Experts of a small language model: width 192, vocabulary 2048.
Below are experts of layer 11 (counted from 0) of a mixture-of-experts language model. Rows are named router (the router's row for the expert), gate (a neuron's input weights, with its number), up (a neuron's input weights, with its number) and show model dimensions 96-191. Each number is 500 + 50 x the weight over its row's rms, rounded and kept within 0 to 999. Numbers have three digits each.
After each expert's rows: a language model's description of what the expert responds to; "gets" lists some tokens that make up at least twice as much of what it gets as of all text. This comes from a sample of Wikipedia text that the model never trained on. Tokens count by the router's weight.

# expert 22
router:560424534470527567512413568571499521502567487589523494568395496548566460490488572514637465512601482537534488442459484450449471530506509459441418503551390548499393532580501548459464492421511494473526551386572535432463569583413464463487473537539462405497558476445552560401480492402539560527
gate0:474539489481516497495457575577576527559557475497529478483456486461555432505395529530504507459500547519521445496365516595428547476417448572492516567543580478477419454559484523475459527535577502565545453541511566510461479613533551472510483590534539424505536422451428457482503548517593537537
up0:556558531460511512488532489551560477496583452476560547476498484497538441478410523497483482456467543488487433441388540576435530475458333552514551582522547553483435454612483560467516497610593502570532495589555538586533532573506555446525527624519460460467484464427460460442531547511626503547
gate1:652503516501466587471530516522504464439554441571491534539525444506444480481493505550506554445522476499521549558479545494445486554439498523591411494528439478463456511486498577484507493520480525493504418521575475589424512511433541512555473490503421455511382473528590492450525451493443597536
up1:577525480452450606503536547563472457431531572577536466544534479446519478458427502540461549472525538542534506474439505514431519517339533542562340520488402496440446497469478536486539511587505508473496458412550419528417511550440558480560527452527446465460433517492575525472476482461480609538
gate2:568531540502495513486552542556504472541518466505482534562517530483563550516441460412515536480613500485548492546559390420587429374568465510456465607553489477411451479471456554502465458468485473500530509472532420511492435469532480545417518513488556399472472578491562531450560619433531503465
up2:543554496506483491487545564531550459474488467490483539559467523447570548496474453431550592443582490460535524619554358466550405482607471557489440590516451483486510434443397550518469518434470472496522490485539414530497459399531508481474500502486508383565430554429556581438569570404587523444
gate3:471467548491461408499457564547554472545523523481562591548643496629560525498510539499518405471490487474514494528489549556504511526516545553462527413454442464451456509485620500621520486575500470522559525488512575568544484481585440436460464429498430578450612417501464405457416445519483547448
up3:443524555517563379525433620557505520509496518495593522647528567513546447444503576516539467478491505482561434515509518534509501516528511497381544438491479501489398488479640542624514489581503449498558585394585560523474539448559471479481486444462495557436569446453516454454488406479448549425
gate4:525495452505577526563495474588545576514461525491474554455458590559490463533475581520493494487485586506459539511499482473462551508507499447445559511441444509483528621513560458491538530542426522541513475557478463482529550556433534384431511452517490480573515553510448478486484550547476585551
up4:517498504475545607554568440571524616531499476474483561501477604514494519515474551515458497537470541479446499542524435513474478457475524425437543473426453477494469582511566445530489521522464482488507538575452461537546476528420554398435550467525566542575507540451465524525498553502498480609
Word pieces pl, Pl and pr after a p, as in ap-pl-icable, Dop-pl-er, p-ra-ise, plus table pipes and spaces.
gets: "pl", ".", "l", " p", "e", "er"

# expert 1
router:607448538474475574514492494555444534470540465535564514572461569588527544472515524379548509534548511534530439405416410510437454473511470437475446493532444524493437557548453595512511458438532456438518525549469546484492541505420487450439528519523394440534545484519542600459459496481589571546
gate0:556501524495571575510448475509587490507459455565589488498487589493476460500521575456502516536524510499503489431477470486666430358523442448508547492453436512573520578530464486591443573482552517406476526499525475504521591488485478479491535542474463477508507471557477464534561412443573536571
up0:536561562536491586572489471469488499485402482566580523525430509543514412433504593464486471427451466424449473447468488493581452429575444494501458434501499523538546590508465437575437544453527496440448538518513551557574535492481482490556554533423402476527506445509499471563525388461567534587
gate1:480500419493421556379480495438558461467502446472457558606546506490546538497436498414484497419498523562504583378537584510466489555561571491457570557492449632445521566495544537505497493575553589446575579500445456404451513466470514573473497528532586531456508526567486598439594483527535572437
up1:465499446498395578434422507457554488446497450469497577620522555549529541467450540475434463459495488643494518367485509519482518596596568436419574534488433589541477612473520545554473512573558559517545510417487476457391465463496504466509569535497587533463519498520572585542541516517535542463
gate2:457577519489555548512503562480460497478470386534577435536480466497439513523443488460486519539535466442480489462506583535476412516537535536493572474539479393464452446470575546519469530480526481458406547550494474557547468549512522455510437590534554551526484485521545481420491562486441397416
up2:488445610448577530422483531500519516472497388547559542476509458499524477495463492368465419486540542471513502465588504489508427453529534575491542489543478433513461439490568524555481481459542520487391479568479579602491475480411508541551513572523622557515516540490508537488470560484476448380
gate3:525513489478555465489522523532525506593602470496511533512564472474557550546516566418533565517513498481626523477373526504536426447485501539486536449522541513504445545496469516437559579336397509453540476491538458435536553589536555463496532443501469442603534494521546516491458440532350560516
up3:528575484501477484475513546467479386553474469531558542487478495466523533575535597426535478444440465504600576557442476519573472422484539500527513452542461601520461527526448510428515506434502484423573496589548453456490531580593602560449534454489505504469484534519562556586516494521418466585
gate4:585552556577515582463551457469384478481537487527507473449420413507505554497425576472572584468617491557522493478532512534521430511443550517479564529580531527410461457527408532506520405464565490477477612502479449436511558549400504474571507510522469516565562417538487565521512471511529553493
up4:562507498603503499509514539528348487472560455608599555428459451474524593506507603576559432474593512490479582522461458505445432525492555529483591504549474468446523453459466518501517468491534508561546538506487484451565569494491514402526643494554488469579585350544563545512505498489504522463
Line breaks that end short entries in lists and infobox headers, plus middle word pieces such as confl-ic-ts, eng-aged, and words like but, member.
gets: "\n", "ed", "ic", "ated", "ent", " to"

# expert 4
router:588471539509506476539496550516539525438498466568510528580432548578568507460447560462573492444587513570506480429484521510488506470515504431523485531466423532442421454658535542448469476449630540493511502525581567465467564560447421466488499505546512453471529496482568520401478511458516512490
gate0:557459606577471456522564474569547471542439551528503466503468518501549439480427500506541551475569510393534533476454550527548543430515526412519518531477515513488447401522496517470488418427498505511570483567512478462469505549586537543463418517464465433447502533511543462629478392501488418570
up0:581456603525469416523536460573527516500444561525519417464466563548526447485422517537531558517593533415503494468407576515525512448590507411516446537472522538490416421558523551457514416410564578487584486574530494415468517492531514502489396565466465420439527474556530431593456397543498460621
gate1:582531521526607548537397518509481471545484549432520515491408617507431541522556584475526510481587541444479488411512491536479443531551471510351555469497503521513566533471605474609512578539515510511516541436460438498474504531472497499525497584513523482483488472509596573541630537443486547587
up1:545511540473539561544446504532548470554472546517548455549385641525479579537494579508475506474595526422507507424538556528509465582555511568448591520447498511516563507474582495647531525522491528536464480441418341467460530498494507513528475528585510529486542422467606576548634486455479448610
gate2:504520432491498557605508522483507451579538476461471430522451429487527543446466498513431511490542503504497557436468478470500508596528528445545552522481511632459438539553490537484588430488589549533492521479459488552496495555459512594479531535438561514484526485428524625552412609501461464460
up2:485553477472516519544491510484454476529505410442504505522438446481516534475495443529450463516603481522470567397469457419499489571536447499556515477491478677429457529574462546576530400474546520507470468456449454585460502550498589500419576532440556455506501531502468610561429616537486449479
gate3:533504519454591603424480614445498500534451501535508432465490500617670486426506522425498384466417434564565570391505467487450493511434445441497529625481517562499562487521535549559435490498544543509500423467417466510488452536469438514492495508516505518501466443489484542555395523468560495477
up3:530460544505572551486480618469533479487500503483477484491483494609661568422503523485460363443456468487564539418578448519499571480430534458461482567449504531492589477546475552537521525476511516535484404440367488493474513538422464471496484438519499494471477467597504555560432610528566422500
gate4:495502581481452475466502563504507574495599486497464476548459598541485513393497497540580530459559489528566535528471456450514550574469513592445398514456435474470496476490434516421441555472512435464615494398560539429470555429549520411480550455457449534524516462464548535385489507473518496600
up4:499540589498483508430501512558555539533555467470494562549524479524467483377487537514574481494514415528533495500508481419527512583550519505493423513514453478459490539526466497382450572451499421530593492431567512417467516459580508381472537541435466548504508406506534589364438513522530480651
Digits in years and table cells, especially leading and middle digits like 2008, 200 ft; also the uthor piece of "Authority:" in species entries.
gets: "1", "0", "2", "9", "6", "3"

# expert 14
router:527478561396562492612423523523524495437513463557585552584469554615547395529557520434587525532572502564482457494481493427490476518534512410536539512528457549480493471613558486453506421450577483399500486480580491461458489515470406511503527512443442488407557448534559560408500484456508581433
gate0:514554592473495554511466439582443462499520426469414561470445586469527505507423497489534504621506427486476431434552536503540573523463489486385468599565506602554456488483512526520535537438471548534464438554454461453483579552390540478465516546515529527498538412481479520536476448336577524494
up0:437570449437465574471456447639515477487566413436431587458487636481475581533445429516452500587454477476500468433538448504588519496453483526386459570540529553516411567519515529552518465434468497484485471552482417468509533515441492487499524520545515580489541400473503507500447470417526463442
gate1:517524503479438423490518478487539512493494493481524498642488506473498523517463469495608524539525574547468477458520443515508468518452498586523466513473505587501565432590582519505543483516485547457569500485559520493527522428412479511504460571456477544386500405549569577399454448413470524488
up1:525542532404425439534495517479469483521531500530463510574536463465459541488449526505579469514513558559466461408528402479532439498473526585545523514448492534543536468574594532456552510585509519435453510439564489476512526480413534490499404501435510524447533386541563585383539496387528444493
gate2:520517529425470484549405561555493498435485487589610519485524478511513470562549531452442548477522477543452477544524472431490530482519454468437509631538505477509586503490454524507567493404511510487490489402524521472513507537569381490504441533490415571493502484462496552486481525489527503453
up2:442519550441522499604421438476542460376473544556594560511510566487504531559512499494414560523467455506517464580522536400434527573589487489419482576607497485532580481504499508450560486481521484562504491457498476525493519583502492483501503517475396530491530475516460613471513472456565591469
gate3:493440584468638463502496520505438501463490472498464499581518458598567482472505550473462533580609506445447463559504518501458499548452494540485482451621541560552467485548505508497599428479480467498497482504519459529495527455525402454543514479542529546473497515562501461486430547487564515480
up3:452448533448567462461474540482450569422459516537462539620540505628558469518493531510500544595535488517516537612478457498497489531452514484514525426636466572562517527570439506514533440403473501409513523518492487479485498478499419429549428524496547529523525540563498435561410480489460467472
gate4:494477515394609509520508509479515483539477446528512463497537511498542480474459396385508487530462547525520464559539436487541499527430479437528514474466537512572412612480568475508583390465488498385474404427547575489410422433490461534496417412458514505563485460435517445415445544554451519542
up4:536467539419627463492539510521519525475482467517543496546551498510562504467498428390521521546493538523507520539488446493557514555435505494513516450465585489565394591502556498487538387474492466399554468463536577533431473466517440515480435417450499499564505483413506427388416485536501520576
Inner syllables of foreign personal and place names, often with accents, such as Jí-l-ková, N-ue-vo León, Gal-er-ie, plus the ending -er.
gets: "er", "o", "l", " se", " St", "e"

# expert 26
router:579482597435493486514445626582492590479519433541515462541454502552578483438453481500529445565529541557508404487438516487474418453512443495491417488496512509499464483558413519468490498452542518434534602457502581389453569497450491454505556463545488442483537471527494478427434489500532586541
gate0:591514562507459423431477478470600542498568551415620542579481510479515536613613513487457489474506569500450478476485600537418509392480544475496414465473482463502486432532441508487511417469613490447498494496452577450457506510551459465510612432538472420448441529526513449541543461496531519528
up0:605490518587533375420531469441556538484588499436623561536498554501522549544596525490459459494499577482488518487580492562458531459467487504501477530467549445482515489537480509504484403442495484474412598477438520432457479490576437495465550467627445456468474522603482449455487437509508527553
gate1:468536529464478410505557485478547486508431493521474447489442540530494483586407471503532481557526502502516516564535470424475497531513550493615472432473357499481473478485470463534586504503534401434496398519584492494561534534580406463437535514519447494453559533527468491486500559526515537555
up1:524511467488473467515535466547486507496447515547467485487410631516503492511435478487581503543500516539515469559462488463485542506527477513538480451476394511499552434459506509520544563564540438339460416479479564459587498501534354517411521450535401548505563464495543507430530492540583551502
gate2:570461598570545480449463529502484516476468507484539476506429480617567538472473513544483443592462540518440471438525477445483456488472459451499397490486510518463464573586488523556530506536511477472600578436516470513471526448414488502497416435611503410457496555464553469499585444477486548521
up2:616446520540517470427502559519497491503435537498498401417454517540557522509453536609506443527461549466475473420489528534494470532482515541393369437557545599517516550516497501491489583544474475469571609522511523435491492472437442527557433487560541426493486558393423441507600486479471565514
gate3:505539582483470491539463597523522501499492503457593454499452520459510498474599548442493386456599513504459496569500563532425519423425527535503465493532487510557499442554495547455462433462422438500597389562464580585530623500447452535485562400506443557458568582547489510521446459517528532495
up3:457491529513502561573430574522564557499459506463540540543431538482502469505522570450488421494538435506477456525548534493417521397471519444487468484531521532570524462596459571476486428478506402507556438514490553577568548565440460472488518433531429558472574574568508617515435481499514514497
gate4:557594509510488429558484478548442485503544398487432424531513434450527376558476489506479444567451517575574455475556536546467525481506521486501461536429520554524518469506589536524575546443396509459547554494461445570567466466537541489478539562489434499468506470427459448550510486467521496415
up4:611549463529472453531486499543506474494558491538455453503520506552559359570400510412426418580441488510579410490524501561419496414457458462474501601475532567521468490523566542489520567381509482486502576494451457547543441474435544451426519584521443492461479401465482489530537480451528509441
Past and -ing endings and auxiliaries or object pronouns in running prose, such as suggest-ed, have, has, it, them, her.
gets: "ed", "ing", " it", " have", " has", " them"

# expert 27
router:539519551532526539499465539558450530474471440475537389563452521502545555464481536462540450592515479546560420342453440483445445530499434418480510427521469565514428481600425621523520449489529525462546567464516500469494581539424509470531528512539417442527593499452539630492474529508525589520
gate0:514472513516580440488473528596457469453516488511500539528430469509519518537475555499432429483538541540491568482496400561367487472619532413595504568535491550471509507448560642444498407503578462535637518552482477488550537532544563593512510454546500488568534344484510425490433548503488483467
up0:497528541575538493516528505483507410529537453424478495519426451479522494430529524461441400482516517487535606434428428588426598418555477404639496470532504517435433422444525607514588480489483543479546544436507532472495505585520532459472503475570472456542480401479517537562451523544423467456
gate1:491403586457578541584554458422489552474520488551482457551492563513474497419467456557539461584503536468491491406511489511528496431555493466486547439471344501570465552501503417587491534538486466399401499507479456479516503508500507531413394505453456525477573527491510467515506575447504510501
up1:456486552384573568566513552471461543492485568528556469553502581506445568446528477620530470527479525484499459413488519506517556412562486522509566423496406460499519522541487414520490600527519486472414516485481445494528573467449463502458480496517464500510637555481489480439503562436588517455
gate2:601463495455517476461399516511421471490496423540471549601453477490446508547418465467473497523603613508511578412498523522558396461450457480433532482541467549493478500537488444542471474529544533611447523365543438393524452534462435383531591469485438459580543459455510532557439496497495454515
up2:508514453365503519507424559491400520471529448529479521592521475454539512522460382436400550544479528486475604433481513635539455429404577502477536499489555519455583446562503490536551395600529507538457585414531459436559460512452459433549581451456437551534446548484507486518493472497378479522
gate3:546504499466549474502461601513558544472559426516487487510503500588448503430550649488558494406531496442476414449534519434596535562459534508535514487553469592423463539469588478484482478459421574467454513516494544468503554454509459518470441538501462538517503465497543450555529443403534474505
up3:502500527534505470479461515500566513485598462493490401546535573571401507423516685483542623421511498392485409464498483481527584514393531481575480433534531524462515543512599485500467459513480521508538500556484505479566557510432509489490444526566446573577466463482502468555415423426594464493
gate4:440534579528474527437544529513446532528451514517429468523520477514575417552464526659522487472565443500512456484477470518501459529519487558535511469471471502651557479544484480496408456580442424545555529574463497463519554465432515521503551545463535444506483557547546548508427498509448482437
up4:490518557531424577454477499494439463564499476549411485512469500549512427506435486543553474556514469550535476464550452566553545448456487547521493515447492438635501499589510447492421421469479523576604609586503517563510528503441541529481484497489495381456547489486503484558409509505493483514
Inner stems of longer words followed by endings like -ed, -ment, -ion, such as res-ul-ts, perfor-man-ce, includ, develop.
gets: "\n", "ul", "ect", "in", "on", "it"

# expert 13
router:614429551555510514583530528544540538432476473553492522591421581634525485503464525488540452497508512551503456482467463537491448456559435474470500516478428519446383446583486469475462483429572474491511487530557563452483568490416429444443495495557434404484548493472526586480485559432533556418
gate0:558548525460537433570540476525460505438522518509597582489505486567545559385515520485441524599594467582574448442546429523462550476539574440508501488465449547549540529563563622495462501474488515518462451428485514498526465537552528507502374562571441531511543583608435574489463575495467456497
up0:489349524466586458574614485540492551430498482472545578491416501476504551410534471414587499576562492474549480487575395475466594453454541385502495459499435588560515518620514599525451446489512464414480464507484501538504532401539442465471458570525449497506530503474550435439488566590463504533
gate1:463524469529476536533532571427554534508496490482505520528458520550509475527522507510518515522502521500537530546461451457502455459385450461496381436474459573580438458524532525482516488544586562519494584485551441564497472540463430527503498560506471519466492505559467594477538446534537504486
up1:438512491515485535541479524396553553452513477481453456485452538509493453531519440543513554484457530482527555576474536520526480453446471449503435453409486541563430415426518480465486556547462598544486540514504435544457444531477426571513524514546424536490524561542452576450481441556508517457
gate2:528541527447535479509443487608363555497462390498616541463393478461497451428485488462466528500634474500547450488454557468526500451440473464572466554447457460565444536518485514474490501373514479424536488537519390540522532510509450436448554527523494573507465408430519500556565493430548498586
up2:477589469465498482458474482627516520514491411499566500497477509431459458481426497466483507524585449435511504509443534481512555422443466453512533537457535398561414511474480460465529521371530529516524444559462439536542460518562539397468582571453388585534432458400475446561561510453554431566
gate3:529452596457513421466496581464468547459538517449532435562533467593434481510547487484495550527468452535503487490457481540487551453480473438448467515531554422537489579528439506431594502481570585523620508464451426448468433505390611501427596451508515523475543530538483491474562532424528494544
up3:498471597473515439477494610438453494413497581445469444560543471550492553438530432492491545579449524500515492512506507497524421432514451451371465489598588440556495596465448495421487514525528523522515515490473439446505473462422619471417629494532504513490536487518484477483514563489567487556
gate4:495468398443420471507489565573540508490530484594493525505504520578546523528507452372436498476591455561564539485460453469591524413641499513368497459545481496488411544525511540496469473482578416552481455478452403543443495572454498415589452475540496422452521528421493532384529525549466513534
up4:508483418451456450449526522579499492516520495578510529488525481574480491496505472426476502460535505553597510488498410414591539458634462509376539444531493546502423599501516503433467500491588393554495480515409401524391486549511485470522515431583531440478562525470503505460558586536472495541
Digits inside dates, percentages and decimals, line breaks, and vowel pieces in foreign names, e.g. Hind-u, St-é-fano, Z-u-ojiazh.
gets: "\n", "4", "u", "i", "9", "5"

# expert 3
router:507438493413578507510437562535504529481493450581584463497412596602568450489465513490565421533548439559567416509459466442464465480570464423489443414522438602475488501524503521486483465454614472457507471494556495441521503559497419458480537531538496432481596454455531526490486558502557550502
gate0:499530536515443490467508471496535524561570498549512465538470465547512410477565447516500465507534428536466584556456500511459569548500517464458465522355489540480485466516478445541474422438576540471507424519483483447487534510450471452465422546539403555392549552414508486502487567521500504505
up0:493516553488450501469511519467548478566561472572548474541482559552443428418591442443468481553509417519489639529499510500453543487536523507449518529393487523505489438498483443582501437438568469402456449552483507466523517460459448437559443557484397529420519534479495475523525513477497504538
gate1:491505586535540487485416519581517534458490503503421565529412505608479422459501489419586488541399425555478491500530483564510528408551507503471463470495548487579511418521513486335411474507395477535546512456486483539438463613478476490475532433445468485456514353563466522452410623500506575496
up1:490531550548535465500555497526471546467473447498459535473514548603514384409507452449600477517435446511480553545527472572511561470478494428483476396470499457547521493477494456361390494531436503534537480448477476556438465593489477553405527420451471524410622367570469507477441604505461561501
gate2:481580493515580584507414451524520520540547570524513509459481432551460449511501478486526602519475519470532410535493388506584427518460414541463509535561542466468480513523543452469512402475504479446520487463444582518532490471495503521524474513470520416502538555553490502512482353422572481535
up2:437612474505570610503486467531577510486516530538523488470472456567500491434535472522546532475476529526532417464490411459534452503455467557493531515617565463456437489523552526500463379491557486442492474456437576589442570459522526477595525560484488437484471458501488473489466375407549541510
gate3:455492437478503499471460428543444469478438478495489410509489465492462444520442473489622437577526514583478491544496551374430521578516393462566446485471507556617491559521502448452499483470417476455342471508410475436491497523391482479522432478534514484497515437556536518584405472491468495613
up3:509470441492508541505506438543398499480419512517493427555507551543517498581479463470588483554544454528475558552471573393396499586554425487546455463555552512591510589530545432536486468484478429406369502530447466454509484505416504537527488495539471510519452443515530516543472533494501514574
gate4:516500479558435520465416478553437508517534486548524562538460612490470594556457470484549477439510473534511497587406517462534541481443480449596502593553466545411469439495494503519492499389554486439619465488524602533478531537522530515525549440497422368456511498560435452477465511472568537558
up4:506502454462443489502444510530433560496477508536588587549482592560487698521460438493555456416536464534455502486431475460553537469480575551493537478566497550428499470507458482515532483456516449431581434431500566602519532498519540517535504504420464477413602500571461489477509558438524550498
Suffix pieces like -est and -s after apostrophes, quotation marks, and adjectives or possessives such as his, only, original, final.
gets: "s", "\"", "'", "est", ")", "er"

# expert 28
router:543431570452505450555436513524501654436529483558464519548462530569507566411462581440491451528525470580543487407445496419426408504554464468571486481572452512482481544560472549403411481490519448488532552505589557455447550520482463450464528468528475474476577467511536511458498591507530514539
gate0:559528510475497468645484486505539524586489451509516548447543424463465472495449525458620465443463485571521599505490556476401510490502482541515455485462514589525498520502523485546473491528495483484436560540509568512522477487482505482473435503416531548522606384488526446408548481475582433583
up0:601562506498497440574532529436528503596421438502465539499537429419418447505451509454560474545424519573494589494535576468423533496520502531485440481518555544536485534526510454491509457491479475536442554531504559528443478492533511463441399493504542527510530447538552446457564466480527505549
gate1:537495566609537442464505544510500584502539550516423515572462517534409554478452540488455457503518526485431524416463496583448427556483410531513555486516520505529496462489500592489471550494487461545466492447503564448560531439463518524545466568530471539619509550555460413538583463509552537403
up1:486512482540561476448503521496462579460523433556513554566470514516531513513476546494574448496491459526558558466513492527428432543517440508530544478528508527545500501470495535515426482503510530492488517471422489402557436445465505513457508557553483528540598477492497544522495458534551518398
gate2:493552553556566655506415549550496445465546470543521423526432506537514492553505492479474516491505479536522461470555446521403535546518548488480502472487462496539494596517435489545415468497478492552522559443517518455439497528442475500506484496497398507464522545475439483395471563387493517497
up2:595413569535514451505536536473529484421622464544435454523455541529563491487494409499474538607547376493465455500504510447521519466563516614422452455507473594510422487527525493435559459449632454484473459461473475480437523527438567495467441568395491511473517517480546484489386524453530500552
gate3:515490427542513604462445449541491449583500463547449483532462512482486520510534594401577524543491550519508530490434551419519478530455498534517522487510541639450522507499508621475502472458476453424595580555509536451429526454446513501479506486503376520547477502577469555553476564567458498566
up3:535461486549557589403395500497565431555493467573415466464446507518507565452563629466530546532417518514503512448469566448538493494505460506494513473429439603463516444518460538497503424466516501523507533571534519535455513484423480540468463494585440546578475516509443581515502482487489485523
gate4:535491546421458542444488577490541539525521534505506524514494515605485525509512451416558459495564549589486436454470561515592525441546418473482413507568531590493509575550476510499456498467578503513480582444516506535491562444482539601427457529507576473490465451514470533510439601466544512572
up4:489446501432428491437475484547497531444489534491486535508493476622615516446549430416506565519470620589530517466515491468512447571471458528490515468523548462488576507555563506548456489581560561476476552512507481599495470466377566545518531500526500562568494407443515532445421539464595439517
The ee in "See also" headings, the word States, and suffix pieces like -ity, -ation, -ology, -ese after a stem.
gets: "s", "ity", " I", "a", "ation", "ie"

# expert 10
router:554425514559480558590470524515548533431541400557558494544509546607533492558510560474592487509611534567492450452464435446496450482512501465509478496484426526416442508634523513439529502494612502406465553496621549518488539530464527484482508502603484451438566482474558569416459477428511546508
gate0:522497500472456397460495457492500460503524456479510608505587463506545479544543488419502571529580473601502528459552363500512556427451504543439513445562485444465509560497521446562558512524651573521496668516490568454496506552516504463577515622515555542455506466503452509445475487438519591438
up0:482515499402443471401460413494452473502546501526531607486598454490550454558587458415520536536603500615529484507557399551537553464467503552423539460500494473466484524478549456529542507523578528530463644472470506468463496537471523472562512607563564523513550455487430570477447517468506618518
gate1:488575548551434475606480480485533493512654562424494501548404549528534413503571524400498510485531526441435414581557578515464467477467458556552534520602495638455547515516557443426478471441504455499454535495536481536450469469504467535487484620514555466528485461544412479547551519482547453566
up1:550547546470510486573446535473578485536602542504495524540364565513505429487551550376513524568507559428460405528527619499474494550477471506552501473592512631484539436522538455509474505486533440584481560488572466492460440476512497510469485585530562454544476492489421495506518532484586450542
gate2:490508546488571576494569482505585557539514453461569442480467524501593367470489359479550675524509587503546521483528491481428482451527457470450460530496472528515459537588508493598485549481549499546461507482506507468577545536515514556450536564517444492570544456478510556494426512491497533514
up2:553466476502506372473495534611405529489536514626484563480530535511412465487578630515524427498505532524460465441525693426498412499556556472459417443528513420500520501517509452460452565524516542463556504464518473516536573532516509459534494470463484517505516519523544436500508538539456554494
gate3:468484537486419553504464580509430481434499393473609426582475495447533459591491512459498474489419571456503504504508415496498506505528512455566497530487504556590490433584501530444579483548596531561472495476604509504517481579437446516489503527521551584495491415553572472470556511491505491392
up3:639521496470477494543560502575540452507479581477617496514505524555618488474480552567505483514580538578459500565397472502468526504515509403430483446577543475514477541554392518547525422487476577529529429517547594479491468592441410509450527626560513434458588535487550490483560422527561584557
gate4:470505581537523608488542445526490512489486539538573454574481492523439530496555546472538454535463558537461592437471483469501495496383473491557487394518447476435461488446486479456542509555618454347535429458543498611485441510475534513476463442554515545574476528496505531432482496554616455520
up4:435487553550548596433536473531456513521567584497587467515478483515386488527512602455511462482462546554519598546507455448549498503445490480531499419480387520442427544460543519478570557496577500411509452505588514557513429531517573450490466449577496589550498507509534500469493478501603411511
Continuation pieces following a capital or short stem, like Film-ography, Ch-inese, Ch-urch, polit-ics, and digits inside table rows and records.
gets: "1", " T", "T", " t", "0", " pro"

# expert 6
router:541467536418521479597520578477480564439536478496517464536486550565567472463487504446560498525567484533559452452453488454471421455565495419529443520512422466516538513581570508455450468481562510428555511548625564569433507512496506462475556498547416489519555476516554523460532429430649513497
gate0:469418456462509505415540593525488470446489482540490451570514487548435435507519450538506501556446518466514541507484554543552542575508513448460468495458430499485499530561525414537417523632543377480499492499552498534448482514544448554490515488583519468486518434507477638509536464473584462479
up0:527459445468527533425477615525410455467509450520462483539519455519534377533611496521498519537519560503506512577524509526566576530445469408518434453497480526567446492575593402498477490565551453501450549489511561522418493519563448570521463518545513439474493454493416628499512485476549530521
gate1:482460505480468482462483575398542479544502602461508523472472424492535571353483478558593470542454657503474525435498421465477509545502560429423520489575488446560515512511519460548456515490551465572496532506522634533500510514520489479528551450467549434539525539510457459516479514489531534459
up1:506451505511498475416474595501517504537465561562572523436463439537489496390442528505575462524459626492532515416519346489508457556511531476414543526529492477516456571516528431564457440487571484538398540442529572507489491491492513497542545469416546480527547515525476474509488476487522567452
gate2:582503535496566469515560545539535572481497494498581523549502462515497460486501423485487521490435522359539460532535490567458537427533571533562518470606465524461518445525531457501463443467394475477456530599494418474514527594373496468495547543531415555519483490570439436407577491539521521408
up2:552526568439602473425462554627594519510490475535511550546530467514497465491481448469481603522505440426523462531542491416538520418549552572552548477580422565485488435500517415528452456428435517487504525537568435506456542585392532459483510559517399477481515503529451450427586572554482483513
gate3:497460597481470505505466502517422429522564510433551440496424531443482508439450517436495474563561409561561377416536519530516541461516391466543568438478560435562433539514480429517493480406489486457502507541457484530448506600530380516446549556611507474577519527547561534378558424377589488447
up3:505441603430501530487439538528409463483610530451542477514422593507494532436452521477504528585493471513493425400522562499458537517493439453556519469478528410455480553504472409479466430381484395412500454491470479551435437580462466511518523554543490516535486519546530485396506426467521475387
gate4:476420547439545462495515425546506531591496513522441467492566524524451480423509529526406523588518545499442515488461527468342452510473516415540407483495483624515526528463492576466407436438481518427491542468523543568424553515487521493479632522483439577520552524525610548495454429353501511493
up4:496496573455455492435561342497560569543508572582491489474492522521461449369529524527447513549558532530383598495434476484423430583498513470476525446486422589537551467525472543421430482553463534472493522550524474555446500513488577485500610515496454537550511552528589545468499507375534509466
Articles and possessives (a, the, his, their) after of/for/with, plus field labels in infobox lists such as Batting:, Score:, Running time:.
gets: " a", " of", " the", " his", " with", " for"

# expert 7
router:552449589456551524460505520571457582462563469562498443517425497524554489480480570390520465552589540480573445519440454489481397439541391469387517437548449523558429611544542546467524441494553468418521552494496522474398525462481453475477533529580499487488545508464509508413543474449520545533
gate0:473497559463481503460505491449479546499595463489434485530450504484529418380478460529474553500512576462519355496495428407393588570466490445432465482390524510524466447565547484425585440453431494532581569485456584444432432527425525425494551455518475452454515498520563466416529577514441479605
up0:488519520389507521467500559456441552413582446492409419593442535517563453457487438541444530477491500459527443459448501433365557582430492428465417477421531587519450451570475470434608456505440530482540562489527550451491443525431490410547534453542490463483529518455544502412489550542364534548
gate1:453472545530496530499491544447449543543532482477527459543479501465580554466438556531525565445494499461483469489527515584582504477508551501465435491514555502517456534534557530531475471419530491477484428507491537516429493444517528478478486577468441560547430389444530555514424495397461444439
up1:475497521481514555477412501472496550511570546464564542519493503524591527505433587576513522430463524480485513497530511467546505469503513472461470492583509496574444535534547567504493481394567510429485477496478553481394513437576483518460506545482407531530496347407506477494561521391509428486
gate2:517472399436437495513481461495545543477553414486432402464500527497490445406532539574513530541660537572522485491550501415568490611460582507503481470529486548497529456542547515494491529468456478425456459496564553481416608472554446491527490552638471468497616528441486474536567462504491467418
up2:508503446418480461472482436431491520544535404397415490460418526481460456391473543575445533486586529535507477451505492447582491614529604532506555462439443582559589473553549550482518496543535477503497452507519562435402579505535437454521519523585463519480566509452477455526529490506514462389
gate3:486558565537501425495489573490462468502471429526512434563456406493476569486474538376499473614545531486466504540520477445489401505522412528575493527474502533504546547503448485499526438506513510458476570449562484552431476410427514524465626479513558528459498536500562457495473503525514548459
up3:408479630501451371499464532512434609522500495474460409535422439495525557504487524432583444572568536482463541558511478501420519469501405528528475466445476495514518507484457473474510481552544465517512470440553478562512453445442509573472591522521512487528514588444530492536463458509508473472
gate4:469476544452480561492496530560508500527502437484511564484427457499533519495522581439518465431520514533427577553424587494508550463433435478546536510584480526616533563545550516517517493493552455475403478501445498538519477550568495462487588331512401389543523454330552442511410522459499603457
up4:510544492421572552513562497546466502531485444541561499524469443439440605523547547476523505502523543483467586493435525512522437471457495487473521529505518504522531540502591504566528420525510427484410447432499509539473433476544510546496573396472445479523471456423512493519385484427450594522
Middle pieces of verbs such as neg-ot-iating and te-ac-hers, and time or sequence words like first, time, since, until, not, however.
gets: ":", "t", "s", " not", " first", "ing"